{
  "num_hidden_layers": 13,
  "hidden_size": 192,
  "n_experts": 16,
  "experts_per_token": 1,
  "d_expert": 352,
  "d_shared_expert": 0,
  "hidden_act": "swiglu",
  "moe_layers": [0, 1, 2, 3, 4, 5, 6, 7, 8, 9, 10, 11, 12],
  "router_score": "softmax",
  "normalize_top_k": false,
  "routed_scale": 1.0,
  "balance_loss": 0.00565,
  "balance_bias": false,
  "router_z_loss": 0.001,
  "init_std_router": 0.0368,
  "lr_router": 0.000645,
  "vocab_size": 22174,
  "norm": "layernorm",
  "norm_eps": 1e-06,
  "tie_word_embeddings": false,
  "optimizer": "soap_variant",
  "learning_rate": 0.00414,
  "beta1": 0.95,
  "beta2": 0.95,
  "max_grad_norm": 1.0,
  "batch_tokens": 65536,
  "max_seq_len": 256,
  "train_tokens": 382400000,
  "max_steps": 5835,
  "dataset": "wikipedia_en"
}
Below are experts of layer 4 (counted from 0) of a mixture-of-experts language model. Rows are named router (the router's row for the expert), down (a neuron's output weights, with its number) and show model dimensions 0-191. Each number is 128 + 32 x the weight over its row's rms, rounded and kept within 0 to 255. Numbers have three digits each.
Before each expert's rows: a language model's description of what the expert responds to. This comes from a sample of Wikipedia text that the model never trained on.

# expert 13
It responds to: Leading three-digit pieces of years and large numbers, such as 201, 199, 200, in dates, census figures and statistics tables.
router:165169172092181092133112116120107175140099151126121122171133151087210116052115159171163101133169104118139156146183130200123147150102120093104144144154162089077104147086171113126092149122097097173156071157143101129121105118140145183099157173105101104159115131163136068122109109073109110194081124130150138193169107128109093152164116073061102093166129099137131126067103075134162133173108083138096124101156164138095079120048080174122141087144088143109197142142094133187109095146159132158104132151146092121087153151104144165095151085200094135148129148162110103151168122105106124108
down1:168092148082171111137142172105136125114069098083215166151101105087179122146119147147141096041110121128142113121110132131177151171137130099122076110150119136127110063144134167162134081149143132179084134096095109140106116206135060160187129152158078128160122143184128122111149149140174156169103163134097113168174092114077108154138129121133115157061138127114115110119132206144100058161132144116116167101133182118149080156151128131162110095132101130150150097153107040111115165116174075113102173186170111133120099084125150118107123116210166092117157160124140075122116116060091110113
down2:152112159150115084131114140158130111081143061125118086135131122070134204131143134132069115233168120119109155126132171102176117134080131086082114170106109134213073081066127159132101124151167140123141163141145114106162111081211139134111097137118076130057111151119176137190208153085153076125118155127154063085179116129143063121139122144159138148121133122137131127046167129087142114164148134140144120104129151111163102068067172109123138132137084117108133096203173152092141136157096130109154157150133117116114111139109172109139054124155142153111108120129080164165162145136132141117
down3:118128119143095100127172070108132168172132169057163122090134158108134097124100165111088179115126161141096173135108118115167187114088189094124137119130095126111173116168129095197111106045095147172136107207143098097148121134137161150117071149121144138104126134152119099106201193147102151125146138170110095120148140138159075162088163122121095084139138113135123147124123137156132190144071104158150164109052168108134061186115094115108124103121169142210148171091168154127193129138169155131144122151110134075141172071128079097162118159144120138124168127169095166078106056115109161135
down4:174124147119084132081135108144128145081155121168156140159088190114120163118118091084100112094198157160140142100176085171071079160167181098098086112115113136109110135093132098084110155145143185137131077117127062124067120141139148171101106158101048082102188144155138105096119120131121147100101151165129123165099097185140136145154074126123140193133083099112159100198169102143113086094145119094158156069102108137165099115138166102146096141146079123123167069104158109169163152155141128177101124150182164108177117123083161111088082121099122084135113141192127128113185149134184134064
down5:134105116122141086149130136184146102125115203229141178101164051153127185143094096107097124150088131146066136121179102157130141122100146099193172179152103108124079164185146088147154153165102096124124180129116087155116091152105085178158185131148118136142167090096153133151157094146154134115173143094105126135100085178049101116158122159153156150140148156133110089122109139106134175119126186143152150088150081135144146172135199124113130098127098179161093111123174152076136113210164115118124193191151131108161157122121163082105142111126116138058146090102141116100117141153114103173
down6:148126168161153125111084190150143109106115177107179120151135127151093189140140065132131117097120153120121163120154147127096136169108110093164076131081234134138082088080082163115163165138080138199102069078114089155140099122174087130109130123140118098151118093032134121164100130153085136169174104108139183131166092177149159053106147133126169143094163129118165172093156123131117109119174140079104127098178093173169112087109087158157116149157131154181111125157224106110120122181159126115086110142120069103078127100088124117107102114147165121165141151108141124119149149176115095128
down7:169123121086133121092130100105139105112116152133159129124141121141127108191178097109086149163168164129122152169140104118149095161145092080129061088116088180103101109163166110098076144137161116119120118090208102151140076095133122145116181073127208071099132148070135077100169196158116132130128105116148144097045148096166146066104131075119153161104095153098088109111127103123193128109132127098073163146195099194135089152093114161064180152123146094168092141157147185183069134135167124109137091131148095157134151146099140139132205139153165136156156092120107121118142129118163156167
down8:150105155096077146125118152198159145087091098130110171125164135156152144135156093100117092128125116137149151143117094100131144097123123087153138129142142143129128169119133127074106126154218101139153121113161108161058184122120073120143095157191106082187137075124166176139106143131112131062088092127118109132107102145132139122075117070155180104068137149088136108190153173113071146077168162137136137200089126149133123042169177151198110086093124079103121097138140166093119096082092112075167151069147138143144136107161095094142168136118086178106148119110125115088110167126112065194
down9:152155189112093111164121177167161138111091163120170121165119129134125156122173031114127056095168147087082073095106124141131152170164112124130115196135146147096081136117068176108126204156170140185138120100105116068092121073132102150114184115160090112059100141036134089137128118159121126130124114100099147137092113158164133061150114117143115155092105131107103128136155137141097056093083106076159115139107044152158073121068133136115100134103141147152108071143126102135086093129118102150107140099121096120099125131133145166160162136137190158121161091120111160131200116178162108133
down10:179098156162152135160162130127147100169164133156128156123060054157133111195112113107069141111100156112119120058136130162088099125184139125088152104104110108129081073181168166155085182121150207112191121142156096153150158087129125137121170171172135117149080083173128191139076153174123133137163144114168087147149153126168105162131140157143105136142132139111143144104088120104108107094080143058136105144120156120184089063109164113167126078135116118133160089178191103087120119169107112077171158145119077105153126133114089084096146107185100101131099173158099097176145108111145091078
down11:139083178117212095136159118162227129184125127108096168137089120145152151097147128203162123114122123110138183147146106123169140198108128092148121095129154125155140135154150149097062098150098091133150099159109120121100151168075197131108133173123164118164170091166174128156109078118117138142147135117147165083086140123150153142078059149139160176176103104128157138166126084123100098132149071153164149166154150067189143116102146108112113097129113142098108157109031147176158116204137102113099130093102083080136124156169161146119163089118119142107139074124110156148138165110207133136
down12:058185151144118047160165122079150107153113120141150113128135133073139126139118145182149138082100111095181140102117141113116147102128157156163170120145041146074175164137068202122124159178105165142115109117119117200141149106138152116196116102110152143103133133115143132116179128145135129088167147163106124087104147123069066169153097108156188085069121182094146102139060096115094117135126145181121125141135168124086082133175147079139147186155113087170130155076131121101087179135119130091109146202113142141134126085132133144085202167125108103164101128157136147148183117086134113185
down13:180141081098065093120143177109155096090120103158116130093055147154166164166134111133143118170172145141133148139090115143131118212144164136129123138104100106195156044124151130147191145091137146145137077110145147181166112129157106124180125045110108150087065180140102155187086126114096099089109158117091058169132076120151164148127072154175095159158155139117147134102115126102138090122149127128104161130178111173146116062137126104151149118144123137152174172151184085100106083134146071163163145103129101105145115125123132095122141150122156183137081170122082159086138140111226144134
down14:144120124201117108112155116124169157084074191101123088109079113124109116126152070157126061119157087166052178128044103150158101068138135100143160141123121131103136128113141106097111125138104153146114156135138073161087139157166080166179100170159096073075078128143091114201125165085110175175144141150141096159137161124104131132158084087155087133161149143096117146052123077115099145089166153130159069067107136151118098063121185108108097163095126108124117149147157119133088173112104072151125120151154115173157133114183104143142130173169131103137111168084079143118178109164133078128
down15:140160143164174124119135153104139078135131086076141112148139173131075110121118155167159158104148104149108139146132134086143079134086087089124141128160091148141102207095132074079071153141113122114108171056145137136106125146100118150104161167121161211143167168089151133110158125150174120118160152152064116029090154107169139149110160134101168136136122163125148167175112131146136061127204143168103114125111129119097147142151173105082130108147111132122109097069118173192137120103075167170156103133213077155148138142190153086195137171091141134093150158067149178129102094134155113114
down16:117135145117132121099155181160112126141163168107151131095108104162120121111102138135107133163182149155085111129138156138132201146058137175144169150142105153079132094169093135173077125174171088078150090143127144162136162078121121118053134126140181183088116166078136111130111102094088166107119150135092124078179121167047187087153113081116151124126090137120112188103120123163174136126135121127102153160104087081117092110128120120142077059137119083191102126114101127112128147127138122121135113136151109152144168096124082118168135173071127144119142121090156191117000082147100165089
down17:173163129119116138086175129159106136090122157129148165168142076120205121108176182175197074097092136118112173137106094102121171150159077176190130157069119170120115121164165087118081088166144134162167214136131094130139155173094128123144126161108114158140145123109127109184179159160146153144145108141139090121075131129086146135103143101166065132131098082155053142127130104130140172124137139136126127178129167194102102176116122153153112133067098150115076171091159116120077086088136201184119151164190139136109119077084148163110162125131137162107141091066136093131136139175158141140

# expert 4
It responds to: Final digits of years and numbers after 201, 199 in tables and dates, plus closing syllables of names like Mahamet, Mukesh, Townsend.
router:122129153119182118120107116125142150139125161155119149153141214069121139093076099152088086174106085135149159131145077136110120172086125119098164102187178080107111127151116110109156121154095109155139137128106151134090074132108094147073149182102125124156121174177121093122193135109121116168100142116074113163140057102116152112204133134103123159142147059153120138138086103128139129152121121085080120121131174159090135173163107163161145083148056068121122176083104143163127082122141144145142083110139115101115141233098201157120142109165057089172162138142173060164147084096136104112
down1:085111121158138147077166160126151150181151158134131169153117143180077106181184108096112103147133114070114112137134151153103106131150181162069181133134080162135135167164130169097174170064130103094116056087109164103160114164129100112113111095126113111156199124182119161142119134108131137172109134150156126126172123134102095150108112135148108157095148118109109183146110107169119153101059126120130140051095162148121086204156095086169165114076127124137095074060116063164109106121111159054160169073114087092096183155095171138138151179071092149149107168145159137115125107139158109155
down2:146121105124117109116108114149075065129119168131162100133141115088126133153155117087155178130106161123115107124128162117085142183088140197169116133159067141126153049163085119129070104128120105165120113171152197142140116131140182088141190066153128117182177066136166189129147157133135153155117065119152121109129123146146115169169197146142152089122132196160117132148124130174077187128133189125147122158133172079152113100135057122124095191113109084107141115089111175133159144147114101091107136150108142082117086203102130116090183111128072119132146112057142144114081144121162162062
down3:145112134084116153102160153141071137065128160130120190131161134110139123144129081128123137199108184130085174114097111102154134109120126102084170121127102134165122134104112132133129168160098162051104167119095169079109116079146153171091093162080121085115097118141142127113123172180134098099187160146103120130147099142117167106105152133120077147131107178094127135151166149099184081188182185194133133134066139130078124006128133202102086131132130104078171161157095117112127145146130134083151156107153073104166135160124137127179179109119142136061065158106098164141122153095152103155
down4:151121084154102146089146033135148165123153149099073112127080068073086135178075187075121077147140102145208118131150131145158082115110146082153138137091128116114094120084166169146160105161140120113147191157140096136157096135154119124119166114172123149121145106192137075198148105101121126140132112136126134103104069106087152192094177137091131134122090146179152115133146178133097117070204086140072091134111112150168089110143163138095185221109139089132175107070154109103149112152111145123139124117144129153132158093150171119124152153112129134131157095151202102094124113150103188107
down5:121116113132151110125160121152141146135074219096117046071130116098092103126111186210082094121105133166114132147103168116093132119125102158122154159184092158062129143086178114160204106120185102115119072151103146123057154080118140168112084171112085091118226148192109101096107119169074145138132142086104125146106124098050136121073091149156121122126130126132102157122116159156123108155101135124101100141126129118146137169116147115125131095120120124189086103142142116113124142084105149183122127080060113122145113100157083149113207095150145131135172109131162112129184058097111106111
down6:129118132135123132091157119032173171125101160105052076174101174142172083116125116066143180142110216109102073077122105041093136139211132108155083141140063088140132099135124145163173136130165149093151111134065118162101182114157110111146120195163162083145101123131181108138117096136138130076140156110103177121128101221142154168178114155090152170112089130150147134078179114095085192160116113133128079127147104152122095088162154079159134137092147130147140094150138128102133124152144153115072125129108090092169107139103148107122134125094093101083109110157125115116139147126117158129
down7:134170187122138125131112097116180174157138148130123073155178133150125103109170114110135086123085140143113155078142146118149172150151135141174145098100157157166128133098116124082155145158098122145139172130125195140158083078055188076156101094142143172214138104071180142144105193136140126173165093141109160096161120130121078153136165084101137141111107105110145164090089168174121164172140149098156165086124197140110161083087102082098089126077136112077144182152087153189102168168138077152079116143110140106163062131158097138150095098119105149101182166110148091126080146137136146077
down8:095139103100115167122166123183138129141125202133148080122135175088084124083156130135124128098139136139100144123118158177104130126123102114199095066135080121110191127145084135131156088107124091096072122064070134121076123123089117139134130113130147131117100156161148161085116163147102137171164105167093154105136138209120136154117119117126153155172110057150058123099136126089133098117151104106164121197160152118131102191127120091204089183124112162177111151074134115153165049067156119186139108115126142157185116147139114085145097099080132135159125189170145147080178048101119113149
down9:148089167164140120122152124132135130165151149155072129168169102096123151085154137160107101144132126172186169144176129136147143093063122128110148075153091115154058147117109102134101129137085177147122152115184104158138157040110174136143101145065110146107158088166133165154108113155096203129087133119111168074091142130105080139049120122136123127094127145146135117114087113071116114111193077097087166151085118109154160145164077078079138135171129078098097141138093117118124190182103162073086097089120120105131160160138100176147141041123143143118107091127134124123101121126214190095
down10:158069118097159224167125192127140096120154131166147111103103150086089121182088131128138140115116160165082142147131121121149143157143069125099136138121144169087106112139142159148129122156105083130127158068107081089130146113160092156104089099118163165136134152226139099150112163114137112138161058153133121117153055157117085170135152186134130088110080148165135109148133081101080087142090038186140135123122168112122090084134143124155143120202163128139118085146129120205125109120120150106127092145144109149151138133183055182142101120178087111172135191142163145112104138188124094069
down11:078135150150067126097112140229135140070127119159119143094129174102185152076151045125113128098101132200131147162111134018115156137139143087080097122121125087118100155139138074106111141120109082132134154121175120205066115104149166095143115105159181130125104107173101124115113123158132093048119119134115182121136074132119186057119130146160119151112122163132106078103142143057199182082180144088144073134127135117105047145167123147118103106157174156092136118155133151098111158161127130147145153140125134071126190120111124107118161110135130106102153106160147136152114128129155136089
down12:097132093143096064089088142142103105076121124094089122031146111194139120074134109123132110141148158128129122101149132129142112111145203139125102147150141109111046083092112080199196142088135137112163152152132075157183091099157157139178165091091154173096159035138147161150121109101125168082131078094141126153130150162082137140156183131141142107156048127060091105117151143134128117167124104166103130100143108057068119090112123164212122097138146110096139095134207114164106127102116181076167151130122109116085102115094123129121097110120120165099134131081124113118138134146099140130
down13:146154117130124117154099110180161163105107187087113140093118126156071156127181120140165118137187099153164137144111072084128137054102194138156137126138081128130081149122090109115151110080134108138143158153183187118138132106121150150115128154099148136128164146124090111099134144204152102143108108101112160172128132138072160127116118144153102116170167085144122113139188068133108112151171144099180074071041124128129166098137114131075135126108120165086135146143202124124082169196103010126152179112131179077148129088112169100201134125118102101138150142087143104167076094138156146132
down14:164104139173127076155090104136136104166172127137106127088099126151126115127098116110126132141121090091047089114093133088104146163148132174171131169063139184188131120147165163138111118127174136074150185108136134101126109143145054125106167195113162130152115173097084116127116094089144121097104129115144090125162190101127148081139129146157128092139141131145116160089124158109095160104143219134114233107128151118142120187131119134124136094164056126113102153128123117087167107190099128132092143133056101196119116070119143158190155180103123164148164140128081135092097130108173038102
down15:182109093146135103134164135051094133105156144152125138143182116135152118105109108155120109124125170150111084223133115131144126079183089122188082093159157170151141136105108102155085067138055125085150156156153145135152129103135121147139136105163136125054163134108129086154156186138160141113180140127126169118121071130163109138148165120183123151181132160115113160103152155091087187133147206158215151120176107078190090145118128098164115172149128095112142133058152101150114084158117118108181179150128179137087141082219120161133114102154125100172111106129162171151105090133122127128
down16:086169113145131124107178088133152146183114167099115059142080138102135160190170101083148106120092115126157151183090149082104143151155115176153141157087048115097099119112110133130173158105088161152141189182159092177171104164185099087127131153164119127126146140096137165103080146090103155121104187096138151151067045109143074139150075158087134102124142120144165186152094149095115196172142161115069105167116143142147152092103097127130128119138133111120210131140095139149077161183107167121150163100103091100119132150127168159083125103123143100101160118089142122114081061119148099085
down17:191059096057121154146114163088120129147103189150146105090126123101139141165114098140105154103100127114068086155094154146119146142156085124071090105151074171163183125147122160112113086162120127082113121135155130121160138089157128158133130082112108140208125098101166145048126132107086061095189117132124093160121147156115133103179184200128096137157088151100110140109121121141134099128040156109107125176106162099122141183142115119141164144139083125113121193151122117128177155127145147072095163118123168097198049140083126136101097101115193098155091115168105144102100078078153116150

# expert 8
It responds to: Final letters or suffixes completing words and names, like creep-y, gloss-y, graph-s, Srid-har, often just before a comma or bracket.
router:114117147125179090195129139140103156089129195154114144141144162094124095129158122127109112187126092121187156146197049162111127083113045092090140156157152127129120128086121126080118127157143099144121092115147177160143061104114133125067103121143077135165106117149127096072166117105091177166147117094194097194117102115105099082189094136083151128115111106118150098110077104134184073178135113165084134166143187159097137074151116116152122097123062120123165165115064176162138117126151143149145070152095116158088176150120134189090144141125135103119167161174149136132127133107137170187
down1:104149133146191111176145146107156130142165084148140150103111149156119075136141055188184125114099149014163168156153093132113103123108131079204088178075103101140100077111086111164144092141087214147167132117155105146148179156127131088158180074144104141151086076080128035131089124142163073083191115131164199130120081124136121121147145123139145157151124122130134153135144120133140090144163154135132133180137108150121102113101138116111079117115146137184132076112145049149127121102086111094109142122119114160155080145110143138169087170098138165149090071103117124101124132161166136128
down2:088139151100171162168164132125085112066141139201096218133152137138177124109130116106111137118124117118154096141081088106107179182118137134179064163069069207113095145140111106217129144108069162068129124158140076123092096130125116094087091122112156144147129108129120113140115169145096197129126157122165087189136198140165119136155147096119121062164073120121118156152159132129146085143127073134095187128153065118110134128125162143084117164142130147138165113100114115116102071127166142127061145144185080158111168155123105119126119141147142145186124123090088110071092138103167087110
down3:154149161199161152152099127117116069135187135143164131141153179156117098114085159153174140130135126099114151152206114176074113109109172155199107189126131127128141106095118151159192102084109141096105139102138129138118109098108155060152099087122096138149102106122093033199148087124099137123120119100133150163097127124125127137168171132130107132099109122158120159095134068074112119192169113127145199074140127067174156145081171132114152097184179101084166140018099134116117099149111115151103138118133187121113139187090151117142099120151194146140126159124135127116160173177117133104
down4:104108150146150133139143093129132140072121059093172063159135118132060094160146084061138082128117098103129159149050137071156127126131088166120100095120110077134098095181067176107113117153111117099100123132191148175143111119166110120127111155118087123176141076199160113124084135138095048120161105139167166175150135179153113098086195167163139109135117115161109122141124181158094180128118123089131161044117187130107123113095120099096117160113072164174154110119165177148133090114109177162182151126115151122126067159168140108126165156165095135085160122110161168105127145138163108099
down5:063124103112134144152120077126151110108133132139179104104147162096100101124139141117124166095170135079137077134159118103123145115137129157106139150119145148117095098057142114150150053158113143132136114169099097148127118109162109114108159071133118149210100102104119195103063086159069099114147128142109108132123093142165082157131083155107108084170107112097137233154192137151091184080093128074138105142196127089123142107118119097143069161107133097130073143164104150113155164032108141095138158124130171186100097126158136105162157169184179172117151126105124076171091128189127083103
down6:147150143112169103078119098099130146180135153133158115135125120094164163150095109139160108121071133190101100070068159102130122142135147139201144080150119132113132095115100166138142124149125137078070066151145103139095119142147095091145144160217136111176151194116139075102150083201159123121164165105112091176140114154114106119116175171147142138150159126113137114130223104138106144148172168168167120093078109105141173145120101169096137134124070136086137149079115171121094092152137156141202134178140081133126063154164106193090133136121087173118117132190147097115058100152122103071
down7:162133197062148166149122188202100121091117066141132127130111112070145120123091118148128153086163162098099139112184117174127093125078099206187071117164133183089130110147117151177125079142215155169164120130155134086158151130122170133145180083085096108155133113205133137167130120129112134129103153189125121155103102109136071139148134159160132164162112139096121179148141097151125111167143107091112162123172110112125152084081118123152153154188157121153130176199132126175183110143163144124122146127121136094147211170196068110149084157136176126125140133154092129093128090112111135120
down8:128136129131163100137106117152175137122099096162115138102089106126118042109140157174159233184129170113042137165177172108178148164119173169082124124134106126132124137161165118126128107143141124168104114154103071103141111140096089111120099112102171139133115166120116081141119150094141128122080154113152092078115165078168074202113129114164117193153130163113136111137095081129188126117118117090127185082202191144090063117071097113182098111070119158103146117105139129154188108094079150133065138146161087132185125118073072083126109121110133145123118134116112124160164105130135148167
down9:166192116117149141133079128201149117143085106120141096150094093117167165089132167104101124138110125147134146097110116114092132169156145125101087159129143159143104141110111166141126141186120131117162133092146122146109181135097161151082112159193143113178108151116113087174203178175112104119112115111152163074091085129160169177094144165093142116133124128123092100146142160135137163115097149151186131085151136160147107084109052080136129218125116157142138155136086142226116147072113140086101142136075209099080101065161107103111138184122145081184048095123097147148149157091166120141
down10:161177104097117135166117131091135157070134099157088134110184122137149117105173182099153131200119151147091095068099093151097150156104145139110186101132117154167163157125098111107129190122172139187140177136138085093116131128078136101120136120134089125121160094141117130106107186107145207159137115093152126105125221162148044118120136116116100118157165117205097120172152148116123190136122160213181200156119130141122198141123135114078113133129084194081084116149165122123141122157169115115163100079115110095160141113089173144075069125136068129169153131115119124187139135128107148130
down11:088118164189121137122106118129134142110109112151211087107081171157176126152140117139117134109084170130117151085163106095101128104157131165182198121192164129122128091143096115183120180156073086095142108060150120095096085122113018144124138134144139117157109188116161076170136149120121125073119120110104109166191103122125091119081195151105128099097128136104104138108160119127105126140135128148071124077116107105109149079085123124121126153091115079139157101113174173103096117132111145116151158154134083131111096099114176110143071126082185038098123119122144049122145176103108047127
down12:155145160182145176165088093143072067091109105106086117132113126080106155127138141094078145152108137151150091183163117076166110077151167094073110154062108157117094126151183151164145139116053149109091127138079125162121107060155172103108154080157123137145134146106098140106101111087137124110184144096149105154160110113118099140146149103148171089122098101170099139161062121195060103148121131121061047117137109136149118109112173090120085149086132072084146112158140136163129087142123129098103129154155138102103110105121071042109131124171076136153151147098159143041171115167145121112
down13:032062140139140117115135129198135113094181132080148153201120142145150127081122107084144158139122147146140167192114089117083141134129134138140148061132181142189130150091154171108138110102173134110126136086162129100152129146115083121182106135164134108087166121042134103127115115106160114098173133106084110158112113114117080130106122109148132129024170128123146149091086140104111141127080184121074188100098124141101101137160166081124121086130111114149155156157094082130086135118142141157048082110111129047044078132083163112150136106087131094144127196111102119139115139085134130116
down14:108105127094154178119097174138127168179116186135128077182130178112138161116110174117142101104127156135164112112133109132127089167113198168210140158129150095143098134073073144174155125153157104086128161113198185179140108161129140139113094099172128072135153166189122107159161104148107173112109111167132167089142133158142073082152159125145155117130119121144152202077094137101101116091170066144112126063076120136154121059131106113138141108074076169192132126136116111161075142182127083084164064166123090142121151155094138116108113136140121108117114149088049118080110137116158146096
down15:106157110094165196124127167125074137127131093130036186135128127101087122121112079087116122159151100114163093090151094142135150127118123097060120078104125135121191152102215203069176137139199125111095078126137146112168142105153153090151097143144115127053137062218116152100132147102097178159082126128164086169148140129146135127118143094132143068117099108142101073131104139173135156116181142162155101126145132136104112106098088123148144138148148037111169124163164126108093112111164145108129112166132126151131153066121132126146096079127088150131201094112116123211167152136120125129
down16:082156173153151095060116114093090163056139133129115152147109125108135114108113098162175158135132092087152110126099136114151131078110100157097206116197129104180137127145124124119164176113124108172086150157128151155184088078140117069143101186079121117105182123106158145127105086096119096117159180146169168141076177144140120127121133119137121126128118043094139054112148128156153121115067151150142179149154202126144132153099133091124058115143073131203083090085130101123160110144164117115069108151182152117148084113130153094169095114133128157128124108199149178107196125102153093089
down17:171146129117087160131120136160125119106110092147091174132077113192163161101140141101132135117107117081128145117080075104172127147122177075138080157101158132143112089121130076151123091185161133117136150138127096106141145151058156111135154113133097177103170169106078076103069123130053069124116137125127104100112103174152139151118106192171091107093203109148153146199147143063096163129171171063126125104168065118116119149084134117158095151106115052178141118186167122120101128153143127154165131104105165108161191046075102142125163097146175144142124120091106163142070115125152160146

# expert 14
It responds to: Articles, possessives and ordinals opening a noun phrase, such as the, a, its, his, first, second, as in the first circumnavigation.
router:168178177142162095161083154165150180090132175180083192114181125133180112096128120137118136171115113126139166124194087178123124135092100083140112084144156120096164144130181094104160126137110120163147072087127104154139118096106151199132162190116109126122149139137146126092199143100060169173090094073139125151149097103074134145132117076090111122149167120147099119098092126193118090154078091116116090094100198140112112109111100142068095110156082121088136177128106157135106123135175180152136127155135153172102098160110148146105139079185107147168160166175121090154171086110062158130
down1:166112107115181159121122095106104116132188139114081100129062128071092173137148173145198105095139115132127089177126136148126093132114069172155120169133084118119052163116157126069075146187118147141115157129087144188087149212097154143143154111182095080116139121188143133136000105151167167143143096112147143082117159129155063156096111118134142145163150078199098148118142129100165157100059095128173142148108116129123094165106145154085138116100149162076170128097127139148213107138133122067141129084156092088143137119126146129140124087137104150135103115117129146147130129152139143125
down2:157166109161046150161131095107102102066144155126166153089135074126168136168060100132141159062128121108163158140129140150100147107175097082103128060103105146171161130148129134103129119187073123158104149148134109088098110157131159152110143154143137163130183133132156192115133100114205180113151104165145119174050130111147104075085162094100149111167078100170157125148063119108122077150122118063119131131170099168135116096140143143161202107160102147154188141114148129164189129159129104135137124046168151073142111188108193134143115137146107132101154133074127131127126117189116097100
down3:174084142141153151152146149149058123200168160116103120122131031149115210129103187098158124144179125132182180095115145144168118115171112059137141148140131113156079160123101147073132140157157113109087141084145147192156105143157167131136154176176175073133122139100133145139044128153148122102098116101073064142154091122134109153115144107118151093075095156154123122070129181076072153119160149094137166146148098146135120114180107100190113127091131150129094151071098115169093165091102105084105108135129161124128124109182140159110116134098155187139165088120149110185181164156108134131
down4:118141113059123149115145144035093117155168084147178125129159129042125163125106121096098157118111129175151096185126119083068207136116133136137152150166100197103112176177171156072095131130091085153084153136173108173130118104072174141073122137109092139176109128139124128213066116117120110160094182140132123138154174163159104087158090175175178123123102039156148081189129157115142139113095042095148115180149131110159135140121116149144115121130149149101107128143146082143124120126093110113126146124129112119119153157124122152156124170151158120159056106116094123121155186158164152141
down5:131136137111113174148097138081155149149122143120150141115103135178122073157108143117101140162098132164086156078067153083153159103160153128085096174155102129163085173091131113163114102081169130130158105093127141201174155178167179133120121136149129107163085082043141168135110098148065124150114143137130100141088115153131171161086073154095152163146164134138155146175125135081127061082141138116132108146138104108142077099104099144041091189097134159143073110102152050126148139120158150149151092095229097121171124092099121111099127121126105166206115094180095146131176129097136158136
down6:093101121136119116099162126134089082101178159085118147051094171129068074099114143111122170121172123085167140152131154115181156197139111135101113151112095113097123103159123116119165131080166091125158082111105154142239147161137130119183126131155168096099151137140119125182125156115136067102131152161185128091062146162136111093121137171145119171122120114119138091101147195152142180082171136187148093145138129104185121137138099161160119157130102151182176131181125125112142230115135082088105158116184161125166132073179169118167128133093158139147131093084145132085164106109123071122
down7:143153132152117144104155182158091101136169079122109175142111107163152098151174094133183092138097158120101115118135148149136092117126125118103100053162127135115198128147148118119149163162139160095145166202164089094085140075130096194134134130110125087130137090126154110155151114151125120160146091137170135148172100124110085139139128145091118160117119146068086143169125072134163182151125125175180199157112153118100192187131127120129156119168148126182116120141093168134125075092203192162165115158121070177130154126028098141161120101132151114116172133097102137142186138085029127166
down8:109056141158177123123074172172122108078097148063085126156140060125107118099136093159161136153121095136147131091134090143105169123095151179157098083102151125125098149135109124150183060113184142123117207089112104157109108090095154137141087118086147093146198145083128102105111104123152105133125082124147115093182131170142164095072149130072153091127056144116120090135099129168130159143167173111116091105175112153107147142173104143128165146038133138079138129141101163083090137134111119127074194077072162116133146131190134132113122169101164090079097171104113090114086148094130182114
down9:092129135115089140062115121137118084135136130052124125142115103097090125138170118133112135167160092163123189151092097148105076158120145104093168171086171136088077101092098140150129188184110062127132101101122060099091122120148122084121162114124141097140171193128137128140121145099128101092114136091122093081111078135067163097104163149166123164106217144123093128147152054086087165127125084102091161098086156204132111134165116127172113070140098123153146118130185123117084104087085154131169143152118104120111155088138153092106125117151169096092084142139139201140134041140188164113
down10:115169160097121132108093174130131089108094099129162100143089156173105068093103149175168145102143162129159203097213082098127114087126167148151158158136128139088104159083139104112129197131088101129127117092191119121137132175141175129142179088168100103077126157077092118129076097148107078126152121150160068130130195109157116132126120132160117102157126099149157163102186153156125158186143163166084101151147105147161158165152145108144183145090082089152121087147109141148122162085126130167159127123119006105065108138167120139182132153133133112128065132096166160128146183103085101129
down11:113145135110113136147123142135120115183090136095091106154095129042113173096090161122148135147106156123106111062122122174089117140165105127192123097148167122084137133143114172137099030148121168136093131119116166162138179096139170114114111152139137058079138163127132200149121144188171133137147170084117074181154192124138090079131110137097152100136185124176146142127128141110141165155156131161203149154117191146155083183227127170151094130100141069070113143101081128130120124106145158099150127129105161141155143103079153184153142156089192081166145150131147140087151136102152097155
down12:094143129151119127135138174136168105157084185108170128132123041095106149100119120137108119110107153119173164118117120156138054118128135097059149127156120127097073068140097151129118110170068121190165101090158129132124121133101136161106113115094156119175136130234128149091121108162183107073082133121088122171072090113143099076096119064073088141115137162187136109108147156094091144110089150116133109128160155156121179113167139141109132126092176149135156147146138089078127106097115177097161069140109102111072137151128117119114137044073136074112107065183129149105139118040130131165
down13:092147129107176152141160096074138090110175154125169137166136177116103107141112135187097129169119107121068089166152085105122131140102132157123161157139145134135129117100136129167161094154154146136175170106138119138082128181120106110130148119130158135147089166092159092152137103115125116145144137136152122130187150071080124070140143171127085085138123110123129180157089079111169142147181088110101157159126156122143179142128128082211172139121161099084023131066133157187126200103106131096112094165122091068102142084111109174157213171115139169111147104103167151111035163172084126108
down14:089133091113123118099125147131104150165135099137133130074133098188106111111126100093129163133108197169129178060146110121085128127095131118141071187186126176129115181116133136146113159053155185129082125091093139132108203077145168100147164105101118068104164068023131112169065154131134120120193124126101128140124126196141102162134084099087136138120079139149133130080141150112113115131136072117152123149120105126180115141100100162091167156102145179105133113078128141105122140122118124140046115108124133145153107156130126107112153162145194160166074089125137151072233148097132130163
down15:103143190145095133129135180130134135073119101058131112142186108166162077161097138145124157152120068100100140146134089122135143160125120094164180141056137107142157047173134132111216169109171104116199093143168145160140144124127122094112138136119140148147133127039123121125120144101144100104147089112109151096091120145161179147048175184135172083089162169117090164193149126111189127123151138098171075128097116127119161146118120158117097133124097169099129109126220130125117176121060117147147133177108112098186094164111086079139153087122154149104090112110184100107092130110093119120
down16:077112089115102173080131154114122145139163103110092154108201114147126140141131128118159172112143181163110146140162145170193137122155133142188083107125180201142139188172180147201113124141158147154086131182096122117016110177123097144141083144143158112122156114080219122073106139130113039111093115130155123101151116116113175150109115142119178154133134098136162156111178123091132124100116055085145116079181126184144132103126087109142111138140127087144121106139174127152137165133104097128117189087146181168198125115083168130137166124165081150089132090130092137115142111112123118163
down17:172136098082133100123142087110139141155106156128137141143121121130127115141118104180146095109104150161106138103134169066141188175159140146168146092114072196123166165164142106143140114184133125164154084133161111142145125121134143088134110118076133165098155147150164104109147095144090141173121135077122136118086135107121123015164076134092168113145190095113130151184216132095107151150134093172150093108051130151116207111123131166163171154104169101130177139095086170152129142149213145166132078153121112135125108143109136125094136136039131120128177147061074124074167114099069134121